Below are experts of layer 5 (counted from 0) of a mixture-of-experts language model. Rows are named router (the router's row for the expert), gate (a neuron's input weights, with its number), up (a neuron's input weights, with its number) and show model dimensions 0-255. Each number is 500 + 40 x the weight over its row's rms, rounded and kept within 0 to 999. Numbers have three digits each.
Before each expert's rows: "mostly gets" lists some tokens that are sent to it at least half of the time. This comes from a sample of Wikipedia text that the model never trained on.

# expert 7
mostly gets: " J", "ik", " William", "ley", "ton", "z"
router:467563483463434473573509472486528515495450475556544536458567524542521443509526450519479574566538403488500495489524456526526515562480554473523532572552468522478538536542420444500516477495450428533531511456508534529427588448413493528488535504494479502516514487492500472475467508539512464515496569465555401482486519505537479419542481473492522480530526348528510477479460461475522577480488556524506443440556473579473472442561557466475533443524536494507512492470489548470429589508503496518470456482529428487503505510507530486461506455500487460470486552499580476519508519481513483534525600523585544500507505498459563471516506542549491434504489445465500468559470457458495540519516468492538503514441461532524474494509468495545508429539519545403484411496483509503432504476436532
gate0:516491426487518524481486501490526502508477484534511499480533507460466511515562449465465490543458561498473521571587540523536528431486477509471555450466543450464503462530498514475585447538489531494576536585474490456525516478463494494470528477453464473478445590548581552544511467505502478447480499517521514531531474427532437459521479512506470518421504510431479481453480445518522480480551481457466476492481498524489471584472397536560485459484515410473486517445485479519553528578528459557543378508481499465502581542484490504507566442476503496439428444470460490523520540480502510527544487474490465460407431491505473480505448523437442454505475504494464459531507382471514560550445505541486452463495465547485443442495474461516466533539471477420512443502535586573505492493560448
up0:500498484468520520497503457486520471457480576510456461568541563511514535497560560508453459510499440588451500475493506505506505514550459563464547472536540526440399541458483528525499434513519464453524515557571515579578425482461477546503447489540432502503459531515481508571512496534578499556514455511427507453431493474547530531535541475486578511465522455465520551451516462518427450512524505493533484512476511527426456483493532520539517488485538514480625435507474525507481503566560430453565509459495504494527469480454473544491462518508454505534495590510486548479442534550463535472428483536568515467534460465562524545529480551506534459557477459452477450457471393510561492496474506536490572489478554512545497429598504485513441529500477505523533450513459572502456463512501542
gate1:537517452467550491498491518565549525567500501494487499483480573523555496584479554539542512496533519568524515503567502517460522530505568469429441519479535510434507510473475460453497480494416524549499505527508496452498552518485553486458496548472569531471491555473502473503503451440452545535481562462503446513564496541570551528462521525512496552551558463482499445480472469496550541629506538462491494449508499501492478518481541518452440600558562464455544489501489423447452523576524472472520484539613522438534437491504554427474491424470591550572440454479475500494527563538535533484555471483485523505454477456531538497537469522454505505555549477406459426498552486413490521456499555499508543484522563499513510564501537518476455514459495564508536550459538461488467521487478472
up1:502463561530480487532495475385517451466520545557486513514507494511579585481457505516493524430459517427512537469548468460491473458523453527486500506497466537491539475480533553461508594488532440477503542460456507446542456576521466493520462502529507488503419508515441524488538432471521503480516458492504524450459540568498513486511513540512501498519530512542503583530482524503464503441589459504575556553546499509508508538423496503467454512452440507514442564542464542432481516465477599578524535481484431494520450455492531526508448598544530529526492578530490497484450491515454520447591495512457533483529433550518515536497524483515469520535476448532445635490510517540516513521405565508535475479518487492471631510553518451470584460524472466515492492478494499418482466503513467
gate2:422518531462469415496535550513526509493503539476497493514436439574443518522522471540452519481503481517562518478480472436545532599534483539482494487497557530486494525500519502563578545592410580560528487580511528472495533480523493462441448580474571524422527482474494493530527466490496521528530507488458486545493505518487481538473588543505519443549534518483430529430417500554547544457476516474488447475489504492463507536516481535480471475473573519476471487468461456523533472498537538478586482466463581446456601430534566512448534517509546475494502447515471482486479616456482442514542497493550533508487454556499491463496392511527501486530490482535494522505451534469469563398514522422483489598462526496550558502491519491532452473555524514500520511529515497510515519417490545
up2:551472492505427482585448483531481516517493464572511540449523502509558561503467530520538545506444484503492512529488503469545540450424423497510552439442510491606550444544398514434518451495532397455516496507468496491525479494604483459484485446445487554499562525540534485556484490453424507484472443467590555489521585491520561498430547521561532574505504472464544544533452519520550566524449485497484494440494421500504482495484525538480468545471507519486464483506527487440525503498532544493524552579480508456531520492579444475561539475547493516494471483484403429504462550464428464476515460484513489509538559472506504457446493562479524535462493463521528498558434550502560456468511439569527491567500463544543482481503500516508549457517511491479544478487447486474460555523516428
gate3:506496482500554499548457584523517524536417528518550485528496481577529497456494534464436494517494461535547541493489548512508517450471545463577512389531498471470524428434530518518460500508553567524518439498496428471583466491383518539471490586534537473502518543448544471547501446506538423503441487483460641543516589542472451533489597472460455496493501524503449480496579542594496492537442496531560480430503479498568505491498517447494514522445531486431452482584526478539552447520477467496424456494541454514498544548539492508541588541501584538493493491491473459463489584523485459490484492486454477443488568498493513511462498448520526541492539469542467530562566518525493550500509473496519484506497492467535486507509517502477552488468472522497495469507534448502562558459530511
up3:490575492483530566522460545508458443485492452555487547502516549494519531495462591475475459472414532588453475506541497533556466527439585564547571418496565398494500550463515598506564497370427410506559513454534495468493508489513456450540557409512530527502471498479532457516495499473548493511427462444536491457457473477533557503572542505535409429525533508457548491428487487539504483447532523477559500491481435496509511473483512473525496525495462530510512477477504513498542501523511501503488464461517505425555478524563492469500434482542466497557480485491510476483525515592481534516467558496508489516585518491520524504471515508495453538541581508483449549509521501478441476437481454443494452447510567528544520533433549492536495507489502553476543497460501418519459486474473558
gate4:496521507432479452524533529598549511531420577497555533541489532511521503442430481548533536520507510583541540433505480587540546577487521509516554489439513401513537424407441514467537445502596501431452515529516485546460437457467474525443478562511497533504497514527621477488475524479482490441514512481531474525518508479441501465517575472456506553529552472417447463466478457554494435569543528506511552476511465504531477520492475517557488515512534447481512508486510482460544472595504464443521473523500494499474509485488498517483492488508510593501489478498476519501505532474502475542491572450488449510507536484568474505404505513474535465480488500524464526545495415502397536461477500516507504505478517503479499482452410451510514469563505451499482520390501499534532593530580535
up4:508494531501560519480491558565438479545547428476521484472446437569543551464518532536558451505536505450541509470494516500507494449501580498457522500528524502477511558486433428539520512541392534560474436516462504470533483553524477499454515446559588464451497493525493562535477516500509528492513511479532500510481452531483562499456472450498458470488556538439490470544485529478470493433483520553451535480497567497505495510452487554444494472491496594512502545452491499481479499508515507517550477565504514492522466483554526458511538586486518496607378478497527557498532448462438500515516547429525586525499506530513516516551500527526514521477543500502447431525428531580537557395566486538490443538569472490517441492485446532440565468474598533503508548435560446500482476460489450
gate5:454528440435468488475505573520433564538469525524558453445425486569416490522533512527529480539488493463418472389572503456510508503488544423475498482562501486513512447488573521434493519514487442514517542410463467429446501497489423545508549545516484502483431471525488505533504466531483486472516479492513479497538472484503493446500554576511513451530424492623548513503520521552532486521468475498545567531519556437489588531464507481535538516568532542559472474505498458510485472451448489480529470521566518434461512490467517452451434561468541582439552440441507503523450462474464464475558491491488523546497485511514437486473512438449513438559523524487446482513489545429524490424454489513480480432502466525472458500536490562502452567535470497486484491441546561533529479552509515
up5:481470498507540463480458466507492539540459489503553490391539530452545492516483550419506498462518399504506443496507446480477591541461492509452554524513478505541526440482511541442541418496535529501472455510571544546492511497510536507493514465537491607473475474434540462453546501489459467447570584463520457561526529488567497455452470488519523485553526444464539568528566474372491507489459552573504460498550514557528499511528522464439456486562534467516512516501522512548452484521469487506472460514476448494465452529570475590490545527451426498492494548563553501464493557560518541533432544452426486491586482527465511508491456512566465540511513506582470500492487504514543489467542516498555524499489502518465572478481528393473465502512553552452474452468475552538554478540496488
gate6:493470429513509499453539490510525566514432449515430480462522503543505540473469478421454515563437596576439458460516563501467479495551523524520536562536599497445505503490435509534474501553474483385494524433537537480507471540523483491493542477468477519510466510581478517492435442439463508513504585462474486497511436463516539496556476505528492532511492481517525450556567476498498538454536502514534506457533562474404403472455506470550500478518509424491522520430502455480439540582491473490501444491447521548571532507530536515473503437510526463512491500516534410494489518487546498459538465503491495494513440461437478446489573494501507481529557469438498455490525508487446493504525472539422470510437506491465443504492523523435466477500548523470469506397592471583484468487603525
up6:560522505564538507474483506441498559484444558562490484529539473485452541447486542464490525471441515475496502427487398409520527539520487505491502476513601457430503467488573512482485571491558407492506424461495482542521442450534502455510441537424496500458573505535450483530476503537413496550544484482447491529400523409464539492495519548408524551534499466506444436515580492442536512472580513524432492476523479531492504517483478437472508493455466539519437526475472552479502468471529531497509563524485534523536504495383548484497411486508513539449472494470504548496558554481449495525433531486522532555521536544485473480517461488500459506458520474543471536528509531560474428528522456529445448512414477482446487533434532505531494528576523553536504504501553491511519470440500489
gate7:474452476434528547434486487503637475512504464501445455501543473480516439482487469494559468525475524423440508526517521475543499487533473520477484511474463533484500527554517518459511462532444503476458537476527453508482480520539473489519524499522476479533479492509519527507510543572600554519439474534560502484506433632464485470460487407488428470474504494567524549424483535503530463454509511466516464415567503471470512511492564552524481448540500502507515551468477455480494516539547508525569545468454649476412565509522429498439512431480546503501455477517504508514494485406524525506440543459485490463432446461526506477482484511553457535518456472470485442468448457450568472465499474469453503493469529475496542497414537489493580499527507468478500450615505514562512463442525475
up7:406460486476574558582555414526540503475537493490519505545483487445506518483441474542495511525484484473490507505503565510505523478452540483502548512406548552475535515494454470515474541478463465449449459486580523462559477459534509485489479503496510479480489520434487493532496559517569484503511544498509543448538530544534485487423495448495509479455529498463437573499426492538499476440518541528471486483481456511461474518590547527529479442551514484451570531584455436535493510508455530536486438512445547567502521554567461487565629486459499489422496601495471534482515530478498515430501524448492563569456414538490498423438484503464468477547505509437480504523502443419471492518505473534532492505561538486553442497585484476567553486552544512507518444505499550461537466474517570

# expert 2
mostly gets: "==", " M", " R", " P", " K", " de"
router:486471486414510446500447503513490518413545571540494482483480451476471489480527467502510453528555462397496496499518504530510471412579440625521434395571460536495538538482488493514514567479550508520463451499444505549549538415493545598487505438494483493524540438432507505525504524551498448508538482522509540532486512462516550487559531537487456485499444539495440510477506503477533424483422474466538480555543576498493503480462435529519527525466518448511478496497562455428449473535481467464487435573488512423516508503506467460588491585495517500483503508478494569524515503469531529477463512570461465523499473486446540531505517545495517578504598529492485473507507491552516445510502537500507505473488460581484447524486515505525460394482474440567501459504475541539534424546445507
gate0:490523428511559474457495523503488495481542558461450464466527535424554485486553493543520481511509504589464492482506452444433497483436511452515531507483532517471523494469497460407518517523480492534482537568482524523502460463508507488435460474521488527495505543490522452442552467491439448418488445477513487504517484459504484554541515513561507553457479457527531546562472510525527535441521562551505516498433535480423547471466471434511516566511502532422502581522538477504471479498458538492527424500484536530487470554508469541502568489446454553571508492546486461523615543459523534520528366474544523475484471536490478430502445524523568496557546575511471473474437471506479497497549548515414558573486562467483532571524490446504512546575458523447574513456594451438538478492501468
up0:511478414388537453431437498424504502456479486511493511425472482487544516449529458507509498492540509512535541490535546462468486393453494474551490494521504512437497567475421498516477546450465490448423489594488585430543554402505526507489533421477482512510551487434541490492445529524486443491542451427408582626525458530519472550534488521491486563489419537485461524487505503522549475450552499522504503501459501511501476527570479483477505525504582484478512538527451520508494526491491460555511446470528454554493459548475465425509532509479512500501489424537524563487471522516474539541513506529484529536523523471496529549545499487563520519453572514487565538498470512565491495584522494494427499603532509505486511445445526491524507453402512463497532521473516513486479463574512479
gate1:516504511467469573477564526518469454531474472546497455527445466514511503508534434513510487512471578537528515477525528481511499509488500508481450504452445497416556516526462494543415531536544521514484533436495531489501464517454477520505511523489517514495444574556512477512533548544530482516476498541527524446507476593550453470528475491566441469491513486466505474522499523512513495543525563417547537522554519465472488589454427568519485432499514470542507562463482488454515486467499463472531495488559450439474492542497519548470529503457503477462478517418495522421551393430537471457515511471541418547426477534503486524480436487494471468575554539470416522430435418516527504386426509453520434460482454471440521456467414538514511506466502568505560564441546580459563508477485502
up1:453537534435488581455531444438458536486514488435477469562475511513495462510487494528516574532509495488523506545507494533512477529544464539462495467551430474482492466491487403463467576548522461530519460484446491481391500427480531491462477524514456473572495559484515435448490492508497417461422389531472522455482570479479501485444480544465479499452537436475527512489517419505511435525491488511440462537565478545485549546451484458485491493476503482534453493496547484528562498494481520472504406536556512498544593518418587492468485480540509487488533395487487512536561476477611535465486451560554499443499507514513529538445490538471501501486442553443532454541480564565552520540467553495532540523467553529506486467397485529523496508513486443536492407515456502491496540501474507
gate2:483517518504585541517451455548517529523439567498524468507517569460530473515553513509563428522512471459428496445539501478514513492523534396483526468476449492580506526479520452463511408516396463555452457458546476535519489512439565466436373556535494459478513548494544535524486485494447453491463520470439502442538548488553569586524462450497490468483551514462491507542443495544486427446502458530531507495463477515514524589433455498501521583534571526419504503457482500526475512483512512566441522522515479534559500545543533535518591543498472477479518471509539545488416538486512502460489486511530479510497478538489518448419535533475454442537520487490538485507520400505469535537520496488453497516563435505551526469460492510469481507567492583483454515491473510532518572578482487
up2:450543468431521483459503496495491490508489500458504503503550411490563497477499528607520503510469524462490468520540492452461511540545456518425484496521558494464585433434507543513458598513522536465475507509420472471516518497544419485463449453466497490521447539551481505436608503468426470460514506503502489485436492515497510537454497525447450547506560568482516571496480510543527508518480399435513476526514520521528512507513527546541462533545495553496554476535522482503532426510433518464557415492547478530518503494504555542532471486527488475483486543450437487500455437498381438583531498509503495452493515502543499494548483493563530457490538567566534488522487491474421493478430484530507432554461466460461499578512532540456492519555579492517461555511522395482484461420534440
gate3:463478488589528520444457446512518555482433489587508514437481508449514492524442451481583559502422548506523517481512554406550514530463515494583453510477495497500508518523512533498512480554541508476488467508521478487478449395524561449528585488483514552434487566463464536521481483526532489515520560566468518479537447552510489496508423472508570548525510537454487495512449587490560528442566495491484474521514482496442511509530586497490417491517507491519424508481539468462469527546482499511486534483521520460495509420506439530431492454493496499459433423432501532387528456481435549530444485447499443467488473549503508510476432512439488509512526485517437463469474466512503471468462518476417418488511552445465558489557491479384522558511491515505556501469516558530557480481491465
up3:427533506465519518526502496524500417491469560448507435490452536522546492425529505506533513419486459502454505513530466545487473511577536502490528544520543420479564517570536523516465483497535470483522512482477443468538529448477461498449492532460421458551523519492464492460498478539472489539502536502502497482439498483509438413479563511508434554493558472538502482509563518440488521522491514510519416498436479476561465518421457486433492403467493559562504484487483506456564491547523482550462574521546415426506547459532533482505532531532446523591564475507454468398557505604457482454477536510582516529468559523521478515550570490467513479562547554484460509496503499451518507440407523490563483553425551502525479524466457511553553492477465545533461524474515479533538518513429540
gate4:510445490466509518511438486514558552570515549515498481430524458529442562614534517407500541519539487455479484460479495471412522468505530438512525516505506542468525421458584438492500483535521568432478459453475493440533501522495495588523522460480551518452509460472600508537507467493412479488435507452537514448423452521506516613425483459589464465571541544552472505512498524477438482608524455521501461512534468485497471543516576531497462579531527543457517487484515484507458466502435504423544489492524514544454567515484539518501520461437513501515500479489419534519522524523513577527466457495483443446526535478478492553528501492498560461563536481487508437544504531472486491525478469456433427519527466483491479475519515496436473505441518490490486568517535527421482476523530536
up4:504517494459480497515528477584483453510472470519541507488375441537551540465514467454476444527471489504418500467495499469482499480515443503565514505473461527551487485592457519473454469443527581558544531538512505556522469512505517498514564472463474502466453493499516560508496452582508532517535465569441480439532463497541499484470438482521534561546485470537436513511519426435589476445576524514478433513497475414450414476492458524520557499477503493578509477463515504505476530553544477537531592543509541444450511491516529544468539378504511471520492477502461596424545449444455484550439537466516501427492485489435526460516454551504473535433468532509437442521459496457534479451431494551517439399498441478495524536443496487484493491516508523513430500520506492530505506511474487
gate5:546467485498431434425558508492463534560448477505483519551500533536465491536590477484533493534530491557535512440516405495486531513519521453450453504540481474518551485455468468461566495542551529504502572467463535471514506554571579480505504508501515539517509522511487509644518475508464589439451516539443556528542477502393469510494501469534509475511541470504501512447496522522516538507515385534498608528522486496532554508462530471554511549547481477557464500495521508507518487502474564446566462535480470502502473501503539480526463492479550486493500493520531536499440547633532498465459487524394475420464481490518454484414456509463526497471532519438486552506471473502508585444558583546501526525521523451456573470454505510441506486490476524536503477452553431481512522475525432
up5:562460482479457493549554496434452467444431495513472500516484457549400487537517514482510453501546512531492456420489490534552486487556493518547522542562437437434534420469490540522514468497478461502531578438490492495486529467511510567509548527504433529537499516490551500534525559512425506484429437464563519479542469497466465515529505484480487496534468437536522508542513521535477529551530440531561522541496502482574527476496539498533575447538492481509543483474529390515490488456482537485546411567544453546453515406561529574532510448501616442497512424488438475510557497523465540495423461617466482496526485525510517523503536536492564479453531519452478480507571520491502515553520520530461504542459528494517541430443523542496479468475548515450535433425492431480527540497470495
gate6:475479483483491559448525488501450400498478509518510538499500514544504455507453432439523521550510459474436466471504481547551457588479441486459488399546439500492572492419586520480496467501510468502560438543446525474548469520490511524499568483496529570520428520422566498503505555514548526469487499524491501471474546503489539527430493461484479521505510487536502506555495443423426483456462489519467486555456499461588507484463505535568470527536484531550431514435498502502476448526421467486570528556520515468464468498460538444522456492484505527501535474520483515481512479423510508500493530437492429492398481534514435449461472517470507412466553507625422467492465511549449541470486467505523469570546459472521543450528535515439514475511507505451571436510555471443553510549450525
up6:542563501559454480518502579488523481439536501467474451502494450565530550528509508438502477496559542531491520582475516494484565501516536576514503534531502475462486450473485487511479538499532480516420525532502484593521497556444485470485538509506529533551492499561520526491490523382503502494475543554491559466484465498497512537544461579559533459554442551474502456500513536536539495491427470471533508479493515472439489557557500503523488512487462467495451403536586564502547533487559516512438492461504477486483477522493470481519480617437519465466475493429527505510507478494538512478470586523555455530577494535502460575480519463519547479507453513471484511420497477433513533481502455470407570442464435535484543528519450570535400528495531464466399527454457612474435527495503478
gate7:495508513477544501485428493521532550505457542431414533467580504528440478458568433476501496479550486481539566548437541431519459478575530576548498530538437487476519449485474440540459577457489512497433500496571554531522523459519455563476577509516524472543463481480597477517439527511523503607504470429503507410518502505477528428527532535426488519547460502489466495479538537510509449441538490472508494517557499441518490504472501427506520480489472512481545532557531510530516505539536551509542478522581570518516501517601554509519531414494498503491504481471500530453511541486465537471444475532402459461460567481569499484459458543506505479532464501437532460473508520446509493467480566514468520438508545490541479520508491475526436534537470464523548483472484482580515499602416441
up7:466437570470538439536472474514547562434503513501517480557463453526506531475500523499533480442498467531500475471495510557462507493481518543480477444492576484498463591514525539494508534557510492528452415491432449487457553528489591429505474510490497484457456552514470448427491521437509516506492436460530582541521512538483512527480482459509517568515492573502473500395503478415454527497494453505467543593540438475468458543538501553514495527487502475478465507501422489513485515559591475513475451612537471457526516527477541479499435476462550428412451513496491578529509514528402488443588439513510501554441500463534495488515550497466483520479439477460552574543530493518543488499518485455498442520524431527514484497471423520585452555469505443490500496439516479489548490479437530

# expert 0
mostly gets: " he", " He", " it", " F", " N", " this"
router:450483454527514434472471446492529464473424451467442456502500506493481579503487575462488528547466529540473502531456555540456450416525519464468521463461480422429538545507533580529480530442451522482465533518464458456465511527590453524494490494481449467452466524456529533484417547549531457457495456507570496527496498528505557503449466452505450553488547560499503475500511534565523412469503524523491541536476452450528461528466485547537472434519470505504468387511508503512510507492515490497585584510443557548531485504482553419510493458540491523530490468499482522515502476524474495538493520489495395458473522532538524442467569513489557483472551457485434560471576496511544524495464442477493495533553451479499462435583506528502510464454585486445465494485491596465580523601512490
gate0:541483478521535457444461530572456484499477606513476495498456484487492479475501499497511486479534569540516540522537529467544502558460423495471466569460448493425492508559581465578504434447435517481471425508468490595512546454526511449584505508456492490485395499483530552413485542513497473467403521598459523512536471525480440485475479549489481503623480545552522443472557510485499506463481490382555497489539517453483524493456467478510498530516489500500533486516469447535473458528534518472465543502446501492532501513492520466544463547569485504498501487454531556431525528455504510509517563513495466543444505456443463497455519510487483502479494432532590469545512471482574550502473531413482439502525490521539418516503534467432475556542543553521516474479590500427519518541522489
up0:513567443511509466460484447558532461514528471521463474524545548488549529524568446476500435492444477531526517556591499510492425436419487496522442541526592441564490459465447584436508516426446588543459527554502484481509505537477517520535474505555542505548521498545450503503473570563566526501465578455499512474508433514521524499472517462488539481510557532535399462516456500469459497521442529535450484519571509545487541412514502535583534557509502452520504467476531564441536502497562524547540513563503521469529495456444425513512466462477533468501479521570452482487497567477519460513479537526486486468433534486471477516566506469501496435490491488485491412538493455556528404553436507485549451457496539548518508423484518521517465564506534455518411488534465515487472487528535511
gate1:490530472510510510479489537499483501514466452528452531411509439521599496495562509485486472559523431524487455541509543487590550466416532521497543542473407482524387499556500568509526505508516485491513480501481514537472503443540441430436482593498524533539527523475538513467431541507483520490447524522509477572510536482534472512420474463427486552487470509492466598501534534488558507484563475502500485457506440451495541498522550490528492517493487453496475522524491548538569529555489481496522483496485512485429482514518480474535472541426522483425514451542487539505571453443529440400427484476501538484515476520506545545469454518433462474553484506544510551542451499513578487509456496454432478481506498457579504504497513479540417561495506560419638493503513543576494515570511537
up1:420461466472503499514458493481500471463481571517460499488553521518524531489464476500515584464463478498465545450496520563521472476537460499491538438551529478479533536485495554492496527545431493493475497393556554555508480474537500518418586523533481530513466521497577509495536530518514505518472499503518564518507601517447607475567536511491530499499467433409601548467419480472496513427484521499486495527570529522525488476459559534484544547520455526529467487492523556498596445476479470434450501549492533521454476550446610488492486514495416489471547502489518507510423551442493517530493540445487526456438519475474528507499458530576460512447425518474483423430434554512477473495472430535534565519449551456509501477432472508518507504404493525529458479477468488530433506480521556
gate2:533547558506601513523502535521515483451459521499530537527490497529546581530419517478513404476513442581616535547519421527497567502524495524451529435506552532517478563494477533551526448520465537468557477486508559486481464515511483494569586537515495542467466477493577529518521519453440431530523476443483451483410555503482474489597532459500416475499515523551509474457490508577502541464455439436537504464465519499483481547472533443551522438526489552513472453505510498534470504567475433545483536504514546485557523528552527448487506464547449499508484499476570473505469506476506465552482544502521431424536502499536517429461531465505507470521528545496441510478468515420513514513596535468506460497526554507515494449414548449500459509488565453473546454431529485538529561483469545
up2:479542435549543422500504544535496469467481490463585514508505455497470500513460519499533476502452525491445507435507421487600447514535440533525528540492467484505610436457511440485534465478392510538483488495557487523515509456569499460490505539558512489502530536466534439530557492512499540497510561484498495426429488446509446464482512426521523460527589475508531536514560480489502524470461563499435445461473589469520497550556567436491446489584517436477548469460472487497602474451471435451472492491502577512554533542442487543514523494551486439532498514523486521501508545544538520474483619478529477428532555457522500537500487566482514500512495501495511445568495481501441551447472471565521536503466473586515480494486510525519483547524524602482508524442509514538517583477488519
gate3:530507457513488451430509500558495488492617489513482515476491470515471557495496519570580493489443516521488481410409509476437466428525506458492545467418487461472431469543513463527531526502577505488483449562484509603505535510500542476512483460515480479448455486458558570490520546436514412549527507468537517520536489473442427509530620506489543529532533524438484481572469490531533499484480498491507568510471551498579443422450442507507521467539450461530600462479584523583471500497465487542507510488563519546424506528454481506517565574471447558513497572493477523510482500493469562485570499426473458562533476510488499498492531470476519534469532460493456519489510514480510521471542550519563479524479508428498460525493413538553467508531513482499482444459551435434501523531509523
up3:483494443532517467468491399516461504497451548429522448467479555552549536515558502482536474604481433530475524465519554548428485454462503539456512554520423485472501581472464477487585553500501492560508535495443520416486472541464461522575493509517504477463510462460438440514455481505460547522528534528496490540539532559533550511500522506541476530574528530460474516490473444485486506561472472472526493537486460527505435484414552427524513498451489467456437436437506499409517465558478550422475512565474447540513507583412477500451519527491478465576521488446462504517573500476484431483456506464475527488482509482569504501545445485515537434480483561507488487536525505523545485483448512577449436482385464499466453498534489428509541546522514474519522443455523442561492496504517504
gate4:556480516556500538530497584443475536538465501473529538500494574515535463542510467578485529516472421499580541494530518463470491417620518519546457499512530480459481452493494527569547508481516474441483481494518411529553467446543458436465445512515488517472438503548514488421530474553487449458511508521513536563544528484506477503524465489508466528527462506502476507486535551450414657525485514501459449499489477541503525516489503508494495469555585525502497483496571494479460482489512528473509516556565531539557523492431573553470491542489527474496480548524505461525475505496556544450499476577415501516493540515476550495526577471499448510504541485435447530525578511456517443495546532501483523493531529490622484450496550559524480528547440469501518454587534499548487489541389541
up4:528502477517533535476534484515511497491593451527464374475397456510473519529471423493472495529449538486570433546451541459491413500526527499454556530467506457489519504458477469567549499499515475443468467452510497478486569551519474502501433555484476536545608461525543486512523483613464499479482508525482530516525542472504511538517513503502451465500530504490435513482467502482536441490490411429441495498482530456545487447446487431512593449501487465518558501534519471514490541482588570543511440449493589432486466493427461517474432444545524564523500501442522446473484516529554536492473459539542492517552515499493453475503456504491445504412488564504518464508528535587552459472474534500470528545487533525539447518425484516500528477556461439505432478465513489554455466548511554
gate5:508427492520538547534491457505517556504492446489483505490489459497497538495471503484516524486484559523509488514516496478496538491515474514531535467494494536617487548451551529468495543516473480492545504609476505462604433502464493526511448484491461491470535579501487543430501527536476473512462448480491524442518500463482516537440464462451511506512464510547473499486470538554516488494451487531549558525480457493459515490501530490470429554415522559522498492543502447503541487495478451458562470458451545459446467538584501505502485499458536485571378463516488537465516451469561499518439479488464426485486386461516568540442480504468526541466567459508462571533462564528462441522454533487585385551557529427510506439582537524455485493438557486494448491406505563489461511428555496
up5:468542537555529508565480422489480429486547488447440484549422526509561504513488473471497503478528461505528547523451554522501419546545497512486543481553506410459521483488516541453518545494439543543481493457512496447499549499563510488440475487532443495428545491371480556466526501531574588495451440520464569515540520482434492468457449445565480469482456535506485489486500465436470564498444476541517430490577539569525570541503514510536491503433589582443491494430524518459564495518565516480513469490518619534456454574501548446528474509448528506532471513523561444484530530508527514503553470453519507515452479511538556456488533509471461505444463464506454518545514421506484447493546495496523532482498527470530492524467515515452512503494458514552577463460462529471480524505539420
gate6:421567460487515448529502459445420507518443531450515456512490493499559470570495540509507462477451475515473552536507490482464556476537485461432536465437490505471513497511467518535537520506471416489459452487457558542550442449528582512519476529572465551495458485498464551560531458506501459479403465510508418530502446558562501499457533467451495488564478524540491519486486550475541478508471473535557544524567516569544479482445525463579467487501463465551498500533521517528503485521568563413496544427525538499450482580560485496552451562480555491513470504507483447438469543522470524504619512534424492508456545533436506382513544471494412482491477544496498539458590487563533465471490449490460511478521486469541496451525467464483462499547484495453444495419512504532458506528502456
up6:550462545501517487490464535485492494422470497453548502426480565488486515521563474507499513495529445446529498501462537486485493489436475532556508542477522558458515528517410504447534488515539522526526546515504541475510551559470518532519503515507493425465544530552552461481517524463476496513579549543453571492499541407486475548494509444510584573462483539478529552526512380434642533579454444456501456458470521523469502521469459494529446498510530517562532522399511499463413456486456514516553500538505507493490561507464489505484513410498497501556528510463490576460454535530418488395501587532567483528468504503552472477493493499467510514454500546495526489490486525516530468492398466497505490451513516423475561530500505556484577528459509428452512516506576543467520513523479559
gate7:535471476460564530530522502572534492464399553559472438456499502558538421534453442539543542498537574539505534460539525510509525487562451543488568474559454527458547515519562514564500508512493418536475436460567453512475501544517463509492478517477460591521448602496478464490509402542484486464544520479521512496471518523529534532496477456469473516505546555475502583524495523508498533540522519508466460488523417491474576498540464557530523517522545449483426460460473481536477509463501560488547512534550540458470544486476561481509382519511376484541537549495508581484471456456552446461461505496525466460464566500450540439538512428446517510493474511502542482491501490445510471539492483513536507536566445503515486443467471577488545486566500548530566485521495477493536458574472479
up7:517504445537533493470545499523529493551466539488492463465489518449480587518537515529525465501458529478520453514504520498478495516548525490455563527478416488491442481536437513554413472499471450469538475474490506471530532497515505515471544507444510458471633460449426483509476527537501448471539485490499542509539492523529490533455475493478505465548514457532467491495476462450455494627515482536469530468473461580490466517463486555544490512531502489473553424549502556515444548507519473471500498560455386469454487623514493526495484493621464524505572507495496536467480416463497460491464523459530511449533539536517504464502466506509523473492528455534485414538474417468448481505514558438432518553413504492477546479480467442483459564464513521448595438505454476419435444520575470